{
  "num_hidden_layers": 14,
  "n_experts": 16,
  "d_expert": 320,
  "d_shared_expert": 320,
  "hidden_act": "swiglu",
  "routed_scale": 1.0,
  "vocab_size": 8192,
  "norm": "rmsnorm",
  "tie_word_embeddings": false,
  "beta1": 0.95,
  "max_grad_norm": 1.0,
  "batch_tokens": 65536,
  "train_tokens": 506300000,
  "max_steps": 7726
}
Below are experts of layer 3 (counted from 0) of a mixture-of-experts language model. Rows are named router (the router's row for the expert), gate (a neuron's input weights, with its number), up (a neuron's input weights, with its number) and show model dimensions 0-255. Each number is 50 + 15 x the weight over its row's rms, rounded and kept within 0 to 99.
After each expert's rows: "comes after" lists some tokens at least twice as common just before its tokens as in all text. This comes from a sample of Wikipedia text that the model never trained on. Tokens count by the router's weight.

# expert 12
router:39 56 44 55 40 24 44 76 62 53 55 51 64 40 63 55 53 96 85 39 47 56 33 30 53 50 49 69 55 59 46 51 23 16 51 41 44 56 51 55 58 47 23 63 51 46 60 43 44 68 76 19 51 57 42 69 41 20 68 27 50 60 57 49 53 57 72 36 34 57 36 33 51 32 53 57 72 52 67 40 56 57 40 34 69 68 43 29 61 60 23 37 50 65 51 62 41 53 35 22 46 79 77 30 27 45 61 42 54 55 24 78 57 37 52 41 43 57 54 38 63 60 52 34 40 48 78 40 73 22 47 48 57 18 64 38 52 39 69 96 42 43 41 45 45 41 42 40 55 42 76 65 40 72 35 37 42 69 24 51 66 73 62 60 38 60 73 56 60 48 66 68 58 62 57 62 41 50 71 54 67 40 57 45 38 26 61 48 42 45 47 40 51 75 54 42 39 37 65 44 31 35 54 66 28 56 42 68 48 55 32 71 68 46 94 30 31 52 49 49 70 43 62 51 53 75 30 61 66 62 86 83 39 41 53 36 64 61 60 27 65 60 50 42 37 64 63 61 42 57 46 85 54 63 31 36
gate0:57 62 53 67 65 65 42 47 48 49 52 42 54 31 68 79 36 57 47 47 51 69 53 40 34 48 52 53 78 51 54 55 42 29 33 32 55 43 41 39 54 69 41 55 23 71 43 34 59 68 71 51 53 64 55 57 62 21 60 72 66 53 62 65 27 49 68 33 35 41 32 54 57 63 36 40 66 48 71 68 14 62 38 41 39 83 45 56 77 36 29 46 61 49 56 57 55 81 37 54 33 38 44 19 61 56 31 39 55 56 36 51 35 42 53 60 40 70 52 19 66 55 58 49 67 55 77 71 15 68 86 58 56 68 52 32 52 63 73 41 66 64 47 31 19 34 31 50 71 41 42 24 28 26 55 45 59 58 43 58 36 48 54 43 70 35 50 65 18 40 64 21 46 46 50 25 41 49 16 26 69 54 20 61 54 56 66 50 75 78 38 59 60 53 43 21 51 54 55 68 34 71 52 52 49 68 39 34 57 49 43 40 34 46 68 43 44 41 52 32 64 36 62 42 27 51 34 47 61 58 54 58 49 82 45 30 34 59 27 52 19 78 69 50 61 53 90 42 38 42 60 46 50 40 29 51
up0:50 59 30 53 78 41 23 58 87 53 50 80 40 50 70 65 40 43 53 58 66 51 48 47 27 31 69 68 65 61 55 60 74 57 38 31 58 67 46 38 64 80 57 38 36 73 38 71 48 69 61 49 53 49 44 67 53 42 70 48 46 54 44 71 07 55 72 32 53 59 32 53 58 69 23 65 50 53 73 67 28 74 50 31 60 73 55 52 67 56 44 34 43 32 64 50 48 94 36 34 37 43 12 70 63 58 49 49 66 49 48 57 40 27 38 73 44 70 53 29 44 73 63 23 45 59 72 72 36 75 72 59 48 60 42 32 52 39 76 47 68 57 48 36 24 31 35 43 57 53 43 34 33 25 46 53 67 55 39 56 26 32 68 13 65 15 64 59 44 41 42 44 25 60 41 25 47 35 35 48 39 57 27 61 43 43 44 45 47 49 44 59 75 31 42 32 67 36 47 39 50 57 44 67 43 53 46 29 46 46 45 41 50 29 70 61 65 58 40 26 63 58 67 55 13 60 53 49 74 69 58 65 56 74 63 52 42 33 38 43 27 56 71 44 62 46 62 54 63 32 64 43 52 49 40 51
comes after: "1", "2", "0", "9", "8", "3"

# expert 2
router:52 59 54 52 44 30 19 50 56 54 53 50 62 35 24 82 31 58 56 50 49 58 79 62 28 37 67 32 60 70 66 70 46 56 47 12 49 58 57 65 77 64 64 46 58 32 72 41 50 53 29 52 46 64 56 50 71 14 56 25 58 50 46 29 40 59 45 45 52 64 66 68 45 52 75 58 45 58 56 34 52 17 53 42 48 47 40 29 33 36 49 53 49 32 33 72 63 86 30 67 65 53 45 34 57 59 53 42 20 61 42 58 49 63 29 54 65 59 62 28 43 45 67 41 51 31 78 23 26 54 63 45 55 64 81 36 47 54 87 31 44 47 45 62 45 37 34 33 40 69 32 48 79 51 56 60 69 38 46 38 25 46 55 74 61 52 68 40 09 41 66 25 55 42 49 18 23 47 51 41 49 44 76 37 72 36 70 53 63 57 72 46 36 44 52 50 44 69 49 68 48 57 21 41 32 47 54 68 43 51 59 57 46 33 48 39 70 29 55 53 68 49 58 70 45 72 47 44 62 45 36 72 71 63 30 63 52 44 53 14 49 33 63 59 20 33 56 28 60 42 36 35 51 86 41 53
gate0:56 44 63 63 49 21 38 68 56 36 56 41 61 45 73 61 84 71 59 68 46 55 83 54 37 47 52 41 61 36 56 40 53 65 38 45 42 64 61 65 61 66 51 37 56 50 39 57 33 63 49 62 48 12 58 24 37 42 42 50 60 34 21 36 53 57 33 64 60 50 51 45 66 44 45 54 47 20 42 37 40 28 24 56 52 76 58 77 59 16 47 52 42 47 41 36 58 72 39 35 38 39 68 50 49 60 23 33 54 59 80 35 56 43 18 63 60 60 23 64 35 38 67 39 51 56 59 77 61 52 53 87 54 31 34 25 35 45 64 56 44 35 56 45 45 21 71 13 35 65 19 38 28 47 48 57 60 75 45 32 30 46 42 59 60 54 36 53 32 57 64 49 71 57 56 74 35 93 68 38 35 95 49 48 48 70 44 75 58 56 53 55 51 62 55 50 71 67 69 58 60 73 41 54 44 44 62 39 44 56 69 77 39 48 57 44 50 30 88 47 48 34 44 50 90 55 78 52 54 52 45 61 50 57 51 42 45 52 39 62 62 65 49 33 71 36 58 32 38 38 35 61 49 50 29 73
up0:53 66 64 55 76 32 51 42 57 46 41 66 51 46 28 43 39 47 63 44 63 67 48 30 70 47 47 30 48 37 68 70 35 44 58 37 50 45 55 35 56 44 50 66 42 43 42 64 59 34 68 55 56 39 62 60 68 47 39 53 16 11 52 53 39 79 34 46 36 60 78 52 49 48 57 31 54 47 48 28 59 91 50 59 92 48 49 49 62 45 43 18 51 50 38 59 27 41 47 54 63 58 39 43 52 62 30 85 50 40 36 48 30 32 35 46 69 30 49 35 24 31 36 43 25 38 88 35 76 42 53 42 38 45 76 36 52 66 35 65 27 64 42 55 34 74 55 55 33 68 80 51 52 31 69 80 48 36 63 43 55 49 53 33 40 46 63 56 43 33 58 78 61 35 47 54 59 32 44 43 59 37 64 22 62 42 57 65 34 60 33 53 38 67 43 58 46 42 58 34 29 86 54 63 73 60 72 28 36 39 26 44 67 30 69 66 45 66 55 69 58 70 44 46 57 46 42 47 73 47 66 64 52 63 34 72 47 35 22 08 51 50 80 53 39 18 54 57 69 22 53 52 29 53 43 49
comes after: "\n", " |", ".", ")", "==", " ="

# expert 3
router:52 22 38 26 56 21 45 52 63 68 43 59 51 42 42 46 51 46 55 49 40 56 46 81 37 49 61 31 57 44 53 46 41 76 71 87 63 47 51 41 50 26 63 84 44 52 48 45 63 50 70 44 37 57 25 57 73 49 53 40 50 44 47 60 54 61 73 88 50 63 43 68 54 60 22 57 55 54 68 68 55 43 90 46 61 67 27 67 66 45 79 44 63 49 44 18 41 31 80 60 48 46 42 20 44 38 46 56 67 55 61 53 35 31 69 25 47 48 38 79 40 44 48 54 43 61 52 23 43 47 63 62 33 50 57 29 59 75 62 45 47 66 42 50 48 53 25 42 43 45 63 74 57 69 39 83 37 48 59 25 75 34 51 43 46 73 53 62 42 56 32 56 45 44 47 63 64 25 46 48 33 53 40 56 59 66 30 66 28 70 34 83 48 68 53 43 41 52 30 31 51 87 58 97 56 43 49 56 61 29 56 50 45 65 73 47 52 51 79 87 81 48 47 49 44 26 41 57 62 55 32 41 49 74 50 48 55 47 39 15 57 36 54 67 37 37 47 64 42 51 66 56 77 26 42 67
gate0:35 20 52 37 16 50 47 61 33 58 46 42 65 65 11 50 34 31 48 57 51 62 52 27 57 67 55 09 70 73 47 50 54 46 40 24 60 71 22 46 54 62 35 34 47 57 71 84 44 58 31 52 48 60 41 39 42 43 45 54 30 54 42 36 62 83 51 70 53 31 48 61 50 39 48 45 77 64 53 24 30 70 42 23 44 53 38 42 48 27 52 39 46 40 48 63 33 53 40 37 43 30 60 66 47 46 32 61 58 80 36 37 60 38 65 59 42 53 52 68 64 36 42 58 50 24 62 55 51 19 86 67 41 40 63 44 50 65 52 29 55 68 52 38 66 16 40 47 40 54 60 87 26 65 65 96 59 68 45 32 43 46 39 36 52 66 44 59 62 38 24 57 56 26 58 68 66 50 44 63 37 48 43 66 52 63 50 95 71 89 61 33 53 51 47 39 59 78 46 36 74 71 53 35 72 18 50 49 62 54 46 61 51 52 73 36 38 72 45 46 55 62 64 47 41 61 64 34 74 43 44 27 51 66 42 40 61 55 64 42 48 63 54 49 50 26 45 29 69 41 55 58 51 51 36 45
up0:37 54 63 34 34 36 57 54 62 42 24 32 53 40 56 54 54 41 22 49 57 58 58 42 57 52 60 62 48 37 58 39 68 49 28 28 41 91 57 57 63 54 62 38 24 49 33 58 54 54 41 56 49 47 29 59 08 32 62 56 85 45 81 55 55 55 40 55 54 43 48 64 27 49 49 48 85 26 48 49 69 64 53 52 29 53 42 83 34 53 57 30 31 57 39 31 37 44 49 45 67 48 58 46 64 28 43 68 56 51 37 59 51 79 60 62 37 43 94 98 51 17 59 59 65 63 34 42 72 47 62 72 56 52 63 56 39 70 45 53 33 66 52 31 36 03 72 43 44 30 65 39 40 64 58 83 52 51 63 36 28 63 52 46 65 45 57 53 50 60 45 03 46 24 44 51 39 49 55 63 44 66 74 26 51 33 38 43 33 57 48 51 46 80 22 26 45 52 62 29 45 43 45 49 54 56 37 36 49 54 36 70 72 52 50 37 45 61 61 60 62 90 24 54 38 35 45 52 42 37 41 29 47 71 58 42 30 39 55 58 67 41 65 53 38 35 54 42 60 51 37 27 31 38 41 42
comes after: " ", "-", " (", " of", " the", ":"

# expert 15
router:37 21 53 47 44 49 33 50 45 49 50 47 72 51 26 73 32 65 96 40 61 54 19 56 42 66 45 58 60 33 57 36 50 18 48 34 68 19 68 50 24 53 59 44 50 47 55 56 42 40 60 49 61 64 45 41 59 47 63 42 44 52 62 67 60 47 51 47 43 56 58 53 54 46 65 33 47 55 53 33 51 45 57 57 68 34 43 46 68 37 21 52 54 56 32 42 55 44 46 23 54 60 39 42 46 65 57 48 57 51 29 66 50 56 10 39 41 50 62 40 79 47 20 68 72 43 84 38 54 46 52 74 59 52 65 65 32 50 52 44 83 44 66 44 41 41 78 60 32 70 59 41 94 62 60 61 54 30 55 38 51 38 55 37 76 47 42 62 18 60 32 29 79 65 14 54 53 73 42 42 44 74 63 56 63 32 36 59 39 10 43 66 74 42 34 80 42 48 39 84 35 53 33 48 52 30 46 69 18 44 26 49 67 37 62 77 37 64 44 56 49 52 50 53 47 65 59 56 45 62 50 83 55 47 59 49 33 58 72 27 39 69 41 52 22 39 71 32 60 79 67 43 27 34 50 51
gate0:83 67 26 35 57 48 65 70 49 55 44 79 39 74 77 76 64 51 49 50 47 49 49 51 61 52 23 33 65 52 56 54 40 57 53 34 32 70 68 51 52 50 53 58 46 59 48 89 31 60 61 59 33 55 52 71 41 51 41 65 49 72 94 13 57 71 74 36 24 77 43 48 28 30 19 45 37 37 33 69 59 41 39 73 28 59 50 66 57 34 46 43 61 64 55 37 63 62 53 47 47 30 35 25 28 40 47 45 40 49 49 28 45 35 58 25 62 50 52 43 65 75 40 60 36 66 53 54 57 36 61 61 44 45 64 44 40 28 76 70 25 63 51 70 47 56 42 53 60 62 64 44 67 54 39 51 30 49 44 51 46 38 36 62 60 56 40 61 67 70 27 09 56 58 37 27 45 53 59 27 40 52 47 42 54 45 57 55 53 56 30 67 63 26 32 63 71 64 42 59 60 58 49 73 49 75 56 72 49 56 53 44 44 32 32 06 29 46 48 66 25 50 56 56 25 53 54 60 40 64 59 30 61 54 33 74 74 62 60 58 74 56 57 45 59 18 72 80 69 46 65 35 28 57 74 52
up0:25 55 49 69 43 62 43 27 55 46 64 41 48 37 34 21 51 29 65 70 55 42 56 63 71 59 51 61 37 54 50 58 49 32 46 49 76 24 51 54 37 54 18 49 65 51 60 28 71 36 57 25 66 38 77 40 59 66 57 35 42 25 32 84 52 27 32 63 61 21 32 59 64 75 74 34 75 62 59 19 38 54 55 25 59 31 39 38 38 52 49 48 47 31 41 63 27 29 57 50 55 76 83 61 80 61 47 46 49 42 58 71 51 83 57 78 27 44 32 75 42 22 46 39 56 52 53 42 33 42 46 52 73 57 18 43 48 67 41 35 73 39 59 49 50 41 62 65 49 31 32 52 64 36 58 38 48 51 77 27 65 78 69 37 66 35 58 61 50 52 69 73 61 45 46 59 43 69 56 71 51 53 53 34 45 40 52 39 50 59 69 40 38 74 82 51 28 48 46 36 60 46 34 35 76 36 33 28 55 45 54 40 52 50 68 61 80 56 61 48 59 38 52 45 48 45 55 53 69 52 50 81 31 40 75 34 45 41 48 45 40 65 54 42 34 77 31 22 36 56 30 76 61 40 29 54
comes after: " |", "|", ",", " the", ";", ":"

# expert 6
router:71 51 68 61 55 44 53 68 42 61 44 40 51 25 34 44 60 59 52 69 31 55 16 12 50 46 47 54 19 16 42 42 40 42 42 35 43 23 53 23 59 45 40 58 49 58 16 48 31 75 55 35 62 39 41 85 28 41 57 75 52 57 46 35 68 68 60 46 47 30 37 47 49 63 45 44 35 46 99 24 36 44 50 24 62 58 47 71 66 43 40 43 40 48 56 12 46 40 59 48 55 53 39 16 32 36 09 57 63 50 54 41 73 60 46 46 67 26 28 47 36 47 54 50 49 72 55 68 61 49 67 33 42 54 48 56 58 76 57 47 56 32 46 60 76 62 45 54 71 49 81 51 44 42 39 61 80 30 49 82 38 91 45 34 41 57 35 68 52 61 49 24 48 67 52 38 20 78 47 40 40 91 63 41 45 38 34 54 56 54 34 52 58 54 45 50 60 63 51 47 48 50 36 65 74 54 61 33 36 44 37 48 66 37 39 56 67 49 46 55 22 61 63 22 65 31 35 66 55 59 62 72 65 57 60 52 56 73 59 33 42 38 53 55 63 32 45 54 47 39 61 39 61 70 32 47
gate0:45 38 10 34 66 64 44 64 68 46 57 34 41 34 31 28 20 40 55 60 21 74 52 36 28 24 49 65 66 64 37 54 48 51 35 30 47 69 56 56 32 46 46 63 31 76 66 47 44 51 45 52 30 18 21 31 52 48 40 62 39 45 41 26 47 33 69 62 63 93 24 59 34 57 44 33 78 53 50 49 63 54 53 44 54 63 57 51 47 57 66 57 41 68 16 39 45 59 56 46 62 34 20 69 72 50 52 74 65 59 39 39 58 35 70 30 48 41 45 35 51 59 36 25 44 21 53 44 34 60 50 19 36 50 46 68 52 44 58 64 38 42 25 47 57 74 34 48 72 50 48 25 46 58 74 38 63 55 25 65 39 73 60 37 47 53 18 47 30 46 36 46 46 70 28 43 80 50 44 46 45 91 64 51 42 42 43 65 82 49 34 44 43 64 42 60 37 73 64 57 76 46 31 55 61 58 42 52 41 70 64 64 77 62 26 30 65 57 62 53 36 58 78 49 31 41 48 42 65 62 68 73 66 41 44 45 50 27 63 38 65 34 80 43 69 56 40 46 54 72 41 45 53 54 48 47
up0:51 29 35 62 54 46 64 74 30 57 60 69 52 54 69 47 47 45 70 41 59 81 71 30 56 10 49 81 36 61 48 50 51 24 46 67 31 67 43 39 59 54 62 55 49 49 60 36 43 74 66 58 76 53 76 31 33 56 74 57 56 46 49 52 53 70 78 54 41 81 51 47 60 78 37 34 58 51 50 38 63 24 41 73 54 48 39 24 66 63 43 55 50 54 51 48 42 49 55 59 63 14 45 72 90 34 82 18 46 58 40 63 70 32 52 74 08 43 67 58 44 32 57 54 65 30 36 79 55 49 70 33 36 45 72 56 31 54 39 22 49 70 37 55 67 33 18 34 49 58 42 54 45 65 69 60 72 49 49 35 51 39 35 40 37 42 56 42 46 44 74 30 47 49 31 21 71 74 36 64 44 65 51 51 64 70 45 54 55 39 44 43 66 34 77 51 39 54 67 49 70 48 41 63 59 67 49 40 49 54 70 54 53 59 29 55 65 38 48 57 37 54 65 52 54 65 28 44 37 43 58 64 59 25 60 47 61 72 35 41 21 68 51 64 81 60 65 74 65 26 33 60 55 51 76 48
comes after: " the", " a", " to", " and", " was", " The"

# expert 14
router:42 53 41 64 80 26 47 45 34 49 41 31 74 50 45 56 41 43 65 61 47 50 60 60 52 68 84 54 74 45 47 51 56 31 56 59 81 34 64 44 64 55 45 66 40 53 54 62 57 50 34 62 30 35 79 24 45 60 48 84 55 57 44 49 77 51 52 33 48 36 69 19 52 80 80 72 83 30 61 49 65 65 46 71 35 42 41 25 33 46 44 77 48 56 66 52 58 60 70 72 53 44 42 67 58 67 34 28 59 57 65 33 38 44 50 43 20 26 39 69 46 44 53 55 65 47 74 25 50 56 60 50 71 61 48 77 50 24 40 54 61 42 42 11 49 58 62 26 31 46 50 58 53 31 56 43 55 52 64 44 49 73 56 44 50 69 48 56 22 45 48 61 22 28 41 49 57 48 51 56 54 66 27 75 33 20 58 37 51 36 46 54 50 50 47 59 68 55 84 32 66 49 57 56 36 53 44 89 63 69 72 56 37 47 49 37 08 48 43 21 59 42 27 24 42 30 88 33 69 31 63 68 44 64 56 33 51 46 47 56 58 59 50 37 71 66 54 66 47 41 64 53 50 31 70 48
gate0:58 73 52 58 20 29 49 64 59 40 26 40 37 52 66 38 48 37 38 49 49 59 53 70 51 68 76 46 78 44 31 43 45 37 54 54 33 53 43 74 65 61 56 40 32 59 47 68 70 59 28 59 19 46 56 53 75 54 77 65 22 51 48 86 44 43 54 58 45 13 27 43 65 58 35 28 29 49 67 60 46 43 33 67 49 36 66 37 47 41 61 32 26 72 64 51 66 52 63 30 39 57 27 79 68 39 63 70 79 47 67 53 40 40 39 57 58 55 72 52 64 31 47 56 56 50 58 34 59 51 60 43 44 53 49 45 95 36 86 62 69 33 69 74 76 44 34 50 70 81 50 50 51 26 56 36 41 35 45 50 16 31 47 54 56 54 44 80 39 38 55 34 70 61 42 71 36 58 45 60 57 62 59 43 48 43 51 30 56 08 68 32 67 70 23 66 58 42 42 59 54 60 56 63 51 45 44 36 39 45 51 36 71 32 51 52 44 33 38 34 36 37 60 56 47 50 51 67 57 45 42 55 27 62 68 58 56 54 51 60 62 60 13 38 49 31 54 44 52 62 26 50 64 67 95 76
up0:43 56 52 40 52 47 59 62 25 61 42 67 73 23 49 40 50 55 42 19 46 42 30 39 54 21 54 64 47 88 74 53 67 71 49 66 41 45 55 64 43 55 75 20 49 49 54 27 44 40 46 19 76 60 41 34 53 40 58 54 54 57 39 29 28 65 42 58 64 56 70 38 51 36 60 61 80 45 39 54 48 53 54 52 54 62 62 72 33 51 42 47 38 40 80 49 53 49 51 42 34 73 48 45 45 62 39 31 12 67 58 42 42 69 48 36 40 68 46 60 40 83 32 53 46 46 46 37 71 44 47 53 41 42 31 54 36 60 29 30 27 79 34 51 42 60 36 64 48 32 41 43 61 35 31 62 72 61 48 48 54 63 52 80 48 52 63 62 55 56 46 55 40 50 48 73 57 41 62 78 44 49 44 38 39 50 44 36 38 64 46 62 27 27 90 29 52 24 64 52 27 29 61 34 63 40 56 70 46 55 16 36 53 74 88 76 61 29 66 71 66 36 40 67 60 26 70 55 41 51 34 58 99 78 55 41 50 42 53 54 54 32 71 55 34 54 48 25 45 79 54 61 72 32 27 43
comes after: "0", "8", "°", "9", "6", "2"

# expert 4
router:58 42 54 72 54 56 15 45 48 36 50 60 34 42 47 46 59 72 45 53 55 26 56 51 40 67 58 48 44 21 18 47 46 38 52 16 44 56 37 65 24 48 54 36 53 62 46 45 65 55 54 49 30 44 44 41 51 51 58 69 44 44 43 45 39 62 71 73 21 73 72 63 62 35 32 36 43 53 59 63 44 40 66 46 43 59 61 57 66 47 49 39 26 18 57 41 06 42 12 64 52 50 67 61 45 71 53 41 18 49 30 92 75 63 31 57 47 43 82 31 62 62 70 60 50 65 40 74 51 25 59 49 29 45 42 66 51 75 62 53 45 46 31 69 51 59 43 71 46 38 57 45 29 49 47 72 50 45 42 83 24 43 26 63 37 65 38 48 74 48 61 45 39 49 68 52 15 42 83 40 55 41 49 50 64 53 68 49 26 29 60 47 39 42 67 36 71 66 64 33 44 86 35 43 44 38 32 35 69 51 55 49 44 57 40 46 60 45 63 62 33 80 64 43 59 47 72 45 47 45 43 82 49 49 36 61 57 43 55 27 65 53 67 26 22 75 41 12 60 54 60 35 26 54 58 42
gate0:22 52 75 64 64 29 54 60 35 20 44 40 49 69 49 45 65 68 45 70 34 50 47 55 64 20 42 68 49 36 66 47 48 58 51 99 43 78 46 31 50 57 51 60 57 47 57 32 45 50 52 63 40 38 45 45 43 53 41 67 70 28 53 64 41 46 53 70 32 37 46 53 27 68 59 61 31 77 30 61 70 65 39 65 85 47 60 40 39 50 56 72 64 46 26 41 33 60 31 48 48 25 64 47 44 46 63 38 14 59 36 52 62 35 64 52 40 44 48 79 48 40 31 47 35 44 43 61 58 58 55 38 71 33 43 68 31 31 44 64 43 63 47 62 45 41 57 66 30 66 32 59 23 32 49 52 58 51 54 64 60 88 45 70 55 40 64 48 52 66 58 39 62 39 55 23 44 66 39 37 63 59 29 29 48 49 53 54 18 46 36 71 58 57 75 37 60 40 42 32 61 62 44 71 42 52 62 42 70 22 65 33 15 57 59 50 47 45 46 58 58 39 55 46 42 40 59 40 28 89 55 12 24 71 59 85 41 40 71 38 43 52 44 62 44 80 46 66 27 36 24 45 41 72 64 19
up0:66 57 40 60 56 40 49 51 66 61 40 53 58 40 68 57 46 63 31 52 65 60 54 58 68 51 50 34 64 67 73 63 16 26 49 21 38 50 83 38 29 40 46 52 47 48 46 39 51 71 48 71 53 28 69 48 67 49 34 53 61 41 37 63 56 34 46 31 32 51 53 63 70 61 71 35 34 67 62 40 38 42 60 28 46 54 45 52 59 51 27 48 40 45 74 42 57 47 40 41 42 37 58 66 63 54 74 52 82 39 34 48 46 46 71 65 31 20 71 31 27 19 58 52 31 55 45 41 45 43 44 29 66 45 46 62 42 67 67 64 47 80 45 54 69 25 35 56 58 73 36 73 40 37 33 44 49 47 56 41 27 37 23 55 24 78 44 35 39 44 35 56 47 23 54 41 35 65 52 36 41 20 69 58 56 30 37 40 63 38 76 52 35 66 49 37 50 28 54 41 38 44 15 28 37 51 61 97 64 48 60 44 84 41 50 64 68 41 21 56 24 39 71 42 45 56 46 52 42 55 54 50 26 74 60 59 29 49 44 38 47 42 16 72 57 32 58 42 55 70 68 68 83 61 87 67
comes after: ",", ".", " is", " and", " as", " was"

# expert 9
router:47 59 57 42 68 59 83 88 59 47 58 46 55 73 45 54 54 39 33 62 27 82 66 35 65 35 62 51 59 60 74 73 41 50 50 68 35 49 57 68 34 45 54 50 40 45 61 51 64 67 53 33 39 57 34 52 67 29 49 63 72 48 46 41 36 57 66 74 69 62 32 20 45 32 81 14 38 64 27 51 44 62 55 38 59 28 43 77 21 68 44 45 22 55 49 61 72 60 43 70 44 33 31 72 57 63 60 54 42 34 30 50 30 66 58 55 73 69 34 31 50 54 65 19 43 59 50 23 52 49 52 31 65 60 48 40 35 25 50 34 62 64 56 68 69 54 43 43 66 57 54 44 40 52 54 54 33 53 68 24 35 40 43 30 51 48 52 69 50 24 45 28 56 90 30 28 34 41 22 47 39 28 48 67 41 64 59 49 56 22 65 53 43 41 48 33 40 71 52 42 74 60 30 60 47 67 67 39 55 73 60 49 56 57 41 58 52 51 36 54 44 35 35 56 41 69 61 61 59 67 48 43 46 60 40 59 26 36 39 16 64 79 32 78 67 47 63 82 40 38 73 56 32 34 81 53
gate0:55 56 75 19 39 33 68 46 39 47 43 40 60 42 36 50 44 54 32 45 39 49 48 40 55 51 53 53 62 55 29 62 61 58 28 44 58 21 48 46 33 59 40 39 55 55 77 38 64 38 32 45 76 47 33 50 19 68 54 64 35 43 44 52 68 61 53 46 55 40 44 63 55 61 87 54 52 35 65 48 38 27 26 85 45 26 44 32 25 44 53 59 17 35 31 96 44 49 78 83 77 73 49 65 58 42 60 63 49 45 34 39 26 64 46 39 61 50 19 49 20 70 48 64 43 27 59 59 46 50 46 58 41 62 46 54 38 53 44 63 38 16 25 79 46 55 31 39 36 40 62 69 20 32 48 48 45 60 69 35 40 53 45 32 76 66 41 35 58 59 75 66 45 55 48 44 25 54 07 49 55 71 52 47 49 33 64 16 50 45 48 35 43 32 92 49 35 67 52 67 60 58 36 23 52 23 45 49 38 35 60 27 66 43 59 52 42 52 32 51 60 43 49 84 52 57 52 63 50 65 61 47 59 60 39 44 23 59 39 54 63 43 23 56 43 55 51 69 62 64 60 64 49 38 27 74
up0:62 60 66 65 37 38 54 42 55 49 54 54 51 46 33 55 36 58 43 51 29 46 36 28 71 59 70 65 77 33 26 53 37 66 51 76 64 44 25 38 27 59 19 50 65 74 82 20 34 47 44 47 62 14 28 40 51 77 71 52 36 56 57 22 46 64 53 25 74 41 64 75 53 49 69 49 72 28 74 71 49 37 52 70 69 69 39 37 25 37 51 46 31 50 22 71 51 58 45 69 79 42 58 25 40 49 60 68 44 56 37 72 38 70 53 45 50 23 44 40 37 50 69 58 12 44 59 67 65 38 38 40 45 77 68 56 56 49 55 58 43 54 37 84 46 48 36 49 36 50 56 57 17 25 52 35 46 75 62 35 39 35 39 34 67 29 48 44 65 69 51 40 70 83 50 30 45 48 50 59 57 50 58 52 37 40 63 34 55 56 60 31 88 34 74 70 34 55 51 38 50 46 61 16 47 46 27 36 63 37 62 24 53 50 50 67 45 45 41 39 52 48 38 44 46 60 40 71 71 68 58 43 62 47 46 25 37 67 31 59 52 58 29 56 42 64 31 64 36 54 38 58 39 42 38 75
comes after: "\n", "3", "4", "6", "5", "7"